Below are experts of layer 9 (counted from 0) of a mixture-of-experts language model. Rows are named router (the router's row for the expert), gate (a neuron's input weights, with its number), up (a neuron's input weights, with its number) and show model dimensions 0-159. Each number is 128 + 24 x the weight over its row's rms, rounded and kept within 0 to 255. Numbers have three digits each.
Before each expert's rows: "mostly gets" lists some tokens that are sent to it at least half of the time. This comes from a sample of Wikipedia text that the model never trained on.

# expert 75
mostly gets: "″N", "°N", "aged", " February", ")},", " January"
router:136118128141135093105070155062157164142172124177117166128102126145129126136099193096131150145121170105140108124128108115145124144134119124114113143120162161182131132150137120135119150124077116119133107112141147125109132102142128118091108163108096096106086153121134120132141131133165121152127083152093084111143112103102122139154180122143141087100113135112124088081116120115150145162092130156127181118146131131130087158135093143152137136124100150043127130092068149140114138110118158
gate0:148111141121113102138102111165106168139161141136169089127149161165132133150148189132095083124148128134146102129111106120147142104105158119123098123155108179168115126144139161136103162107111092126102115118137104152136127122121103112075154140160130160105091119155127136155088155118142143124132184108171120128132129131157153154099129174118124125140134127144180140082131115127147111166166138139134126104142122132123136118151111089149151152161129111130141187152096067125131117123186115
up0:149102134091111094120088135166112130155155127126169073135140158159153141165144194121103125114131126133127112131112110126119155139107142104134115112159098130178120132152121157163107164108153100137108158092117101148123117102124155137064139137142121194118099105144119142138092162117126129119122182127171145121141130139142156156101144158151107104140144119126177144099138116127127109155150159142128121102165127132130151142168109087147123162154135117120138170160107096092127099119184101
gate1:122166188151113138152125132128127124126128126138119162159125124120133129171083151126167095172122153128129234155114119149083129106108185094138119147152171143140112139125106144157130142162134124137137177119143193108140130130124072165111127162163150116121149125112166089127168122126151126125134109176120133125161130174123162167156176150135144108104132158094135150133121162119133107101128077115128135136088134124181163127114104136124159128169113089151126134150107120106098151153114155
up1:150159201120137118146125126100114120136149145145129180134133115154119121133115159114168085149115101140136164135115139098122123123111142119114144146141116174155108144149135163160123129133128084140164158123105157050151138128098092151102136143133147108126155123093182066143123105144174137111135151193130132104175138145140155153113149123156134153099131152127136141122086159128126068117108099157157112150133148119147181161101123149125135114174119106129110154167127081114145145156116100
gate2:121184105129141135124075151107136138127102110134144182112173124102150130144124097108124105143139085136082103144172124087129124122132154126138141109123124144140106128122149156146158104115144132170162148098126128154174152127113154170128112153161136168111131110123122103154119126154192116125145133133144113178160137133166097125116100108166115155115080102133152108136096210102114106149137123107120133130118122102143117141168116123095132179098065129138105159147133143125109140145150139
up2:107059165127110109132148109163137120114143130114117083130083118161097121123118171156137163113116167130172158101097128153137120138117108118120121154151126124129153108127115099100088158161110131059118109152140129114072097143121086079125144110099120096143131163130156152105126143115068119142123120134113153101089123123096158125146146144119145108143166153138103155108143063141137139110115138148142139123144135162112099097102145146175139103160183120105147102112146135136156109102106107
gate3:157141154068127098130135131107113099133136104115107155109140123143153131135132128099138123089124112149095142118144088151092106087112138137191153126128075140137096131132114149145081109134122164107137145137176124108132115154149135160120147094108106136098157161101114075097148176089142119127155107159130116170098164139134122124134108152175120131143127147131186118140156109150129132101121126089143116117136133126087134148115145137139121112130135089164181122123142137170134147135109139
up3:104139084136139145082182136122114158115134105124141130161167094164089126135170145146136143154116114129135166166131136124129128099133128124077122106146149116129155131121155098112139141143158101103139092134085118128128151106117133103134101086097149099147140131148125158128103098109171134164141121122145089095158123090108113138182117131101121169127120148147088111126124141162118133170103147146123165144141148146141112133127128102143142102139152097092067114135131144093102142085116123
gate4:116168131144080199153132124134048128091132168086145097110090119127142186067136106154127128080123117137135093144114116106126116065120133143079113065150139143146158157110124151141113124141148126121122143157113082105140128113124129110100130170170153142141146129152164137161142123131135080091122114124127129139119126147110136109096143140115149152113145151141099149096134110157134148132111105129122134151109083144111147151171136167143089137122130084148111153117135110124151113124140151
up4:102097152095184086107125160129175126153126100158114176136173120104126077160110140122133132174144128110127121134130111131132116169160126123128165213118109124112097110153135128115175139094102125118143120088135163126118128116110134159152144097113112120123108158133124099093094106128097158165126103165139137122130149090151117171129128115138114108113111104085155119150143150094115071143138132108124129130141183133138128111095105125107153158138105167155144099141119146144140152108114090
gate5:084120130121129130090099129175134126103128133073079164140130106177091131128146100144125132105095120146180126161097150139113120144147138138150122106139135119142127074109088152125147115102138106128147143113130149128152109146129134149114143124120117129114156106118124157099173119147133083149148133119114111104107118132121145145125145116103126130112109104119152080147145130151143149119154093169139119127120164130130122127105118165150084135137139118051145096136158132160138103165115101
up5:146151130122115124140196106104146129153133099161174141065136141131144115133078108123136165126151107129064119157147093140127131111092161127085133123108115163083112151161148122129139140185127148166117151124127109128115120166132085138162145126167099135140111153142106121184115143138135164097121095120111162121119153125131129142179148132102107116138137157129117131111124091104129132121126152097128130138139109086132167158122142105128113125096134117151115147139119162147124137109144199
gate6:099118088083127144117138155118096117119137113131160096095151179125126103122104153135157124113118158123163075172105136141075140107137119123136124151095140133085120087135116167164107139171129151132113136159151147097146135095125107121102101102132114137128129139149133077131153142152159124159125119136110118142144096160118113134098110122130102117160137094128123130144173140114127155093081147146113167121146116114110179127171126082167098082113093098093127141127087123163095118137131150
up6:128123122176154127128124113144122134139095122151106158128106108130141154128168097120111127119115077143132173111143142120119148165113158102147120128122078142163098184103126115104158109103137106128131120104131127144114126171148145123141139143103146123125135138108111190144084099121120115121145125096146139103072153109126124120142153170166138124120126161120129101139126081163145132182147103122151113145124141159144118127117133170107129151128128173156131124134189151066131134127139088
gate7:149153089075103166138145150159154106150134156180120171138136146174100160135140110173106084157123089136125111150082133128158131084114129127148143139160071140139098162186110117121129151143116124138096128145120135128173119100124132133103155150151171196103131126185146085140113109156145101142138157128111106182141091142122122135090120120153117129112128100162143103123104149116126089174150140122144165135121168103113084105143169094136134157152095095135119135127106099110092099141085132
up7:145143075083091155144122130164146106152159160166136148130135118176134152145131109171120085163127082128122112144105152108158139086112137119162148136144075135125114148178103127139131170139119147139098120134113133133157133102140152147102160140165171200087145111171130101130117119159136132151129139128119114170159099136136125146088111120152112130115144118136138098132132164092127111171157143127144160128114176109111113129149178080127124150168086115151123128124100110119096104144069138
gate8:146087103126114141095110176095147156094128138094133180115133114157156109078146139100144122097172142178084120110115156133106148143131180128123158116133134145103120142182150118145137131134100109120145166103142120145174107146124145169117113114110133108077152097141138087116124117128120094150136117118189127145151144145140110140145145115130123148115074121141183109127099116097139096142108160101087150102142109140164146113132131102135089109110103124151095118140119111080179096127102157
up8:122099124124143159099070183092098149136136130121138126116120119178155155104135134110135138137113113179099116106117142118134173155116157145156138097137105120158116128177156140130151105108100109121126125102130128135129111125118106111127100124141121167116106116127066101135139108121134115165131101124149102139150104139130091125153119103109116146137084152115202132087088123097165099143168133106072129093128090154144115095130135119148070109134095120146131129118131142119126084123123124
gate9:100151096176117116111154143090146183131105162103090127122126159135116157139154132142136150105139093139127126149160140141153081138158145165130108102139128135106126104143121133112107139113100136120128142142151141128095110119109110132139084126133135136086126103096125093155124107164144131157128158088089137122146095140143095115134116126131150158130092151190149161112128184116133147125178115091150120107097123176095135145150117137105131097119117092144108126142143136132108104132166109
up9:107113118134119121170145153078131164114116151098142110130119142121146129164149082150113157073077078143103089118165127117139116096156138137124084109157112133087132123151095136129136114118067163111122152123144154092112055123091144103130111121190148161114134108075141105106125124129146106159117103118096151126122110127143134101121087098154165160119122144157115136128163143137111156146159097089159152101105113163115132133133140141136141132128139096158153150144140157140125137111141091
gate10:049109104151166116100117140090135144154125162177152121156088117136154124159104096153144098101175123109098115125154158142131151146109125119153154135124158103137114134128113156177084086154126160135160132162148124129130152098176135096118116087147131164109184135155140142149096113102123146175138144095162166132133137129113092086134125122095151132145159104118128153166122116090146126122155155144145102136115133096152136080117143105131131086129100146123143113156119127121137147113091140
up10:074093123157180133114165140090107135147104132154143123171087104125153133161107109137185108137158137126125118124140143155103133124066102124129111120136151098134129134094130106134089103154153135127168101169145114112102131124119144104111130085141136142124188118120157134163118118098125113165121163130176186149135169146124127090123128149081172121154161096097174152169088153106133137109124147129164137118121112126129135118098133122147142120126110160121142116140158143123142146144118119
gate11:112086116090137155081182172114170094150113135131143146146160114139132142157126146092124127114107133112160136146136095122138096130127143095149105138181147103134106131125123121135156098134150130130163074087105123168158111130116178126127120112150092126176124130125174146124136077123143114113176109147105121126131093121143109096111160156126117135154130097099116119105108096179111110144088149119123187160133106147126127157110139131129098094169138116112140139125143159109207163126111125
up11:111150107149174101165100087107107143130142124134131176100087155100129077125156120143132126132130126095120092136130177122121144100127110145147119135092147117149165114135118165131107136165113146122109174152175160091135112114157106140148172156099135104122125160149094138133093160118089160121106138167159135148112170139124124135126098094118160137117104179134101123112123160092133117104142119104168113112114125100099129105154142107118166143110080169123123134126118121100058119100124155
gate12:087130112139160123109161142132074098149133142107118159166134121125109131156140166063155113122123142107104128114104151139119127087091140086103051140135157077127150151130165170119105111116118072143127120152131130131164160137153148123116128118171118140107115129135132084128127126135109107143107177165088127155144117127140137114115106133136180150162102128167105113156107149133104140109127133115103064160152146101149172099110094098112124130146132120113129127110141097106102136087134111
up12:105155141113110124104138148110125153148163146139152129167118126148121130128121135075135112148097134109099160108101109102076157140103101099126106142147147097148159133187106111126146142106157113129159133113138135132152140159107146149102123129157111163119102124145127081110081121121148086130092164155063111158126095103141112115124107142151211114128106090176076097139141132102120147132091169137120112152116149098142123122088120136102160148162125180102135097124141110120100155111110112
gate13:147136143125123149154130115145145132129138124126115112104186154095134105143103121101112136155109120101151161090114177116118115103109123152131140179139078133131096094110128078083122164126144108064155139182135147110126089143103159143075132121116130149147133160147091090122159113107137137112109132134148107165181107140123186118141068118116148094123117134145127147112102160086115119075110143130119148182111136115138099103112146131121088095149100090156157123130110104155119121111143155
up13:083117120116123116188145137123142126121156082128161101139125119112132134109137138165147138111125096149046117163120102106170129161150127095151170113130133116096143179114143162097137124113097146162154107124111162138158156158136072114148129108134110116154124099138152113095128152158098132112108110082119128125096149150115106138113191085110119185161154124145150136153138115159115112114153158145132158113139176129147132144077140149129166179155139159148133135110107170129129111136091151
gate14:137122178117157116151131103107153095123195123110121108117135139167121118082143157092113147126157123131150117112153124128099135148127106169106076082104155100105118158150110137129100137130130163108163069133137183084127123185122143199111137140098094146147140135110126108117107134158099106112137114134125119140129097124098089118164141146104158193160120153160125154151108132142114112118131123127102094139135097137121109098088120080130138143117103139109155120147189126114147145108119147
up14:119110185166151095131115131150149089114135119093113093104141152136103185109142132113153162147131158100131086108123125117131104155131131187095106101124111113131140181146135093160130147121135192107125102134120138108115163161138135162163100108111121156151137134095123133125088187146140146136107132158130140128162079147134121118145101114137145140130167144147141128121134111122112119126141118127065131138120094125143078134130101163148123142107169145136154150153161096115147179136115105
gate15:094106155090137126073141131109090110109128084099118103136131140134071089140100154163116120142118187175153125113163134150145142145127078143141139099113105126151117123095110107108130101119130112105157168106105128162117127109144187133109164118148097128149105114179122114135147120100113136131108152157083122142148152121120146150142110126111175131130136091140131169151080140138106117120097116138106149158158096111132151141133108114159143151109139116090158126148152117138140127109149120
up15:178137121134132108137105114115140165131132145113109160134152112144125133115168105125153104124118114107137111123172116131138130122065131142111113117180126126117186121141150077160117148180112129125099106132126100094120139168138076101156122150105129112106125118096131105109138136140167090132162120145123112103125125159138093123127140140101139138174144146120124094093175108106092128121169147099127125103132159149117097121124153141076121097143132104107081131103114131147102151132107108
gate16:117105104114141094143138121092124122144099144142123149115168111149060135111112106174161123116148149122107099124112149148131140129112133104096143077141089125126157097132167110143133104141135160100124144126097128151170166153120182157163153127139152110136191175169143138155147118104137115133133122088137177123159121133123154153118135143133126154123132109133155164106101099124113189121046147140146136149132098099105121116127117076140144080151115110157096103110118143132131100101121164
up16:122117109137166101144161133104146132132101114122099133118160097151096150123136143165129116090137152128164112112090108194122145118087108098115113078126143153123132121120162110150126083162134138095143157108110159142165166161110172164151147128137154138147168145156156121126177153111124138114129135094127135135130106137144170127119128139109109146147073103139191170105103098095142171147053149143142134141114121134091113158135136076139161108144121126134122115094117129121091123127110159
gate17:114145128088165136126095103121181135141121185138140092146086100118146128132142135168197129130104148116174133115117110161144132126148125134147146087125100140108116135105161120163115121150135142139109138128097132129123165143123125120113125168107162129069109145126130163162117134112086131157072109125165133138169124148145120189100132139124106115148118110106092088122107115097118119147160141093107138154148148118136090108090197113134131107102109140094108127138175133112122121102114119
up17:148111101172087129128150136121097112115145059129116111134182170151121137121116116107064125137155112149066110140166140116104143143094127126118097151103136143136143126152099126114150110101149124154157122120181139132141117106125155146151099096142106128159130112141118099096178122166156138106158155142136121117100159106135135081149135128136147145099129108157147146132131127170124126101119121158133131089116097137142139113179083142140116135145148140163142109102084120115116105140136145
gate18:104081078138137149137114146179146152122117110100098121132162127117155113107131142116136146117115132105107142177107155095128124093154126141124106092140112144112124143099141173097108140115142078088156149131172118113076122129109141138132129140137155116129118150124107115116111128102110109135060118114139120122132136106163140128144086102130144124116120155170090168121086127130096152093146135130118145146156112161055165094132116109111166108138106101148091125132132136140146118113162113
up18:079150097126176147102152165076133130137088125123159150154136177184127104147129131137117146142141127120108124132136099111081170136144139139179121115172170130149172150157135116158131111120135174145118163107139141173122164158100119124156120120131121128156158122178110098114144150125119119190141117131145143135093153207131131084117125158106144119132110140146148136148148122139101179153125119071152087112136140196151140132080107155136130152167119143130146124148140157110097122125081107
gate19:133140118151123127149158126125112129124138135161101112176176079078118125147121124106146104096170165116162138103150087148120151084084142131145107078124137145144144092174124132141151147140174144084109157086106101177125137126118118143184144120134119106131103115116138153122168137095137156152120142118117116127127101124140144125136147132134172158137120111138169121156125117136158145118155105121160092108132118116100118165143084115176148159135156063130121134139138094125125149154102129
up19:143123144139122106136160112122098125127112169140163151163167129089115096123155095099146103126146141101150135100122096100102137085075120152135099077133140175137138115140100126114138149144173142102118141090095085136118173121108127143141156141155129121143109114123138128125139153112136143145125144147111151093127140111130127124105147160135138195161126111131149106142121115142149143072178123123154116127133141110101125145112093101144137137112125069139114146179109101106129123129096108
gate20:106114139118139133112112141129125126126150135103136177163122122112126157130173131097149159131138106118084113142125122160118102111114128129134102117125148157140147122120134141151100106098110123111131119109133090165114162165128120140166132084141106094139143142141140126134121147158174123138120116150130104116179150114142143153105145138174140078130121136081147181108153169142108095101139101103134156119119108122124126154090151156137143108148135154106154078121142134152054157075121117
up20:111124139115141132109121158132117152135158146133128168150127136105115140134167141115142136126152125116068123144141137131102112130132133135164094107126142165146142097112144150130116120116149124106148149151134135162108170180133107152193108077118122084155142158170132113133098139125172116149120113130125100128182144115147137153105163145176151101126139135128144133081154183147090114110103118086150140094116122104121126133079130115126144111133137159114145080113138139146099169092102113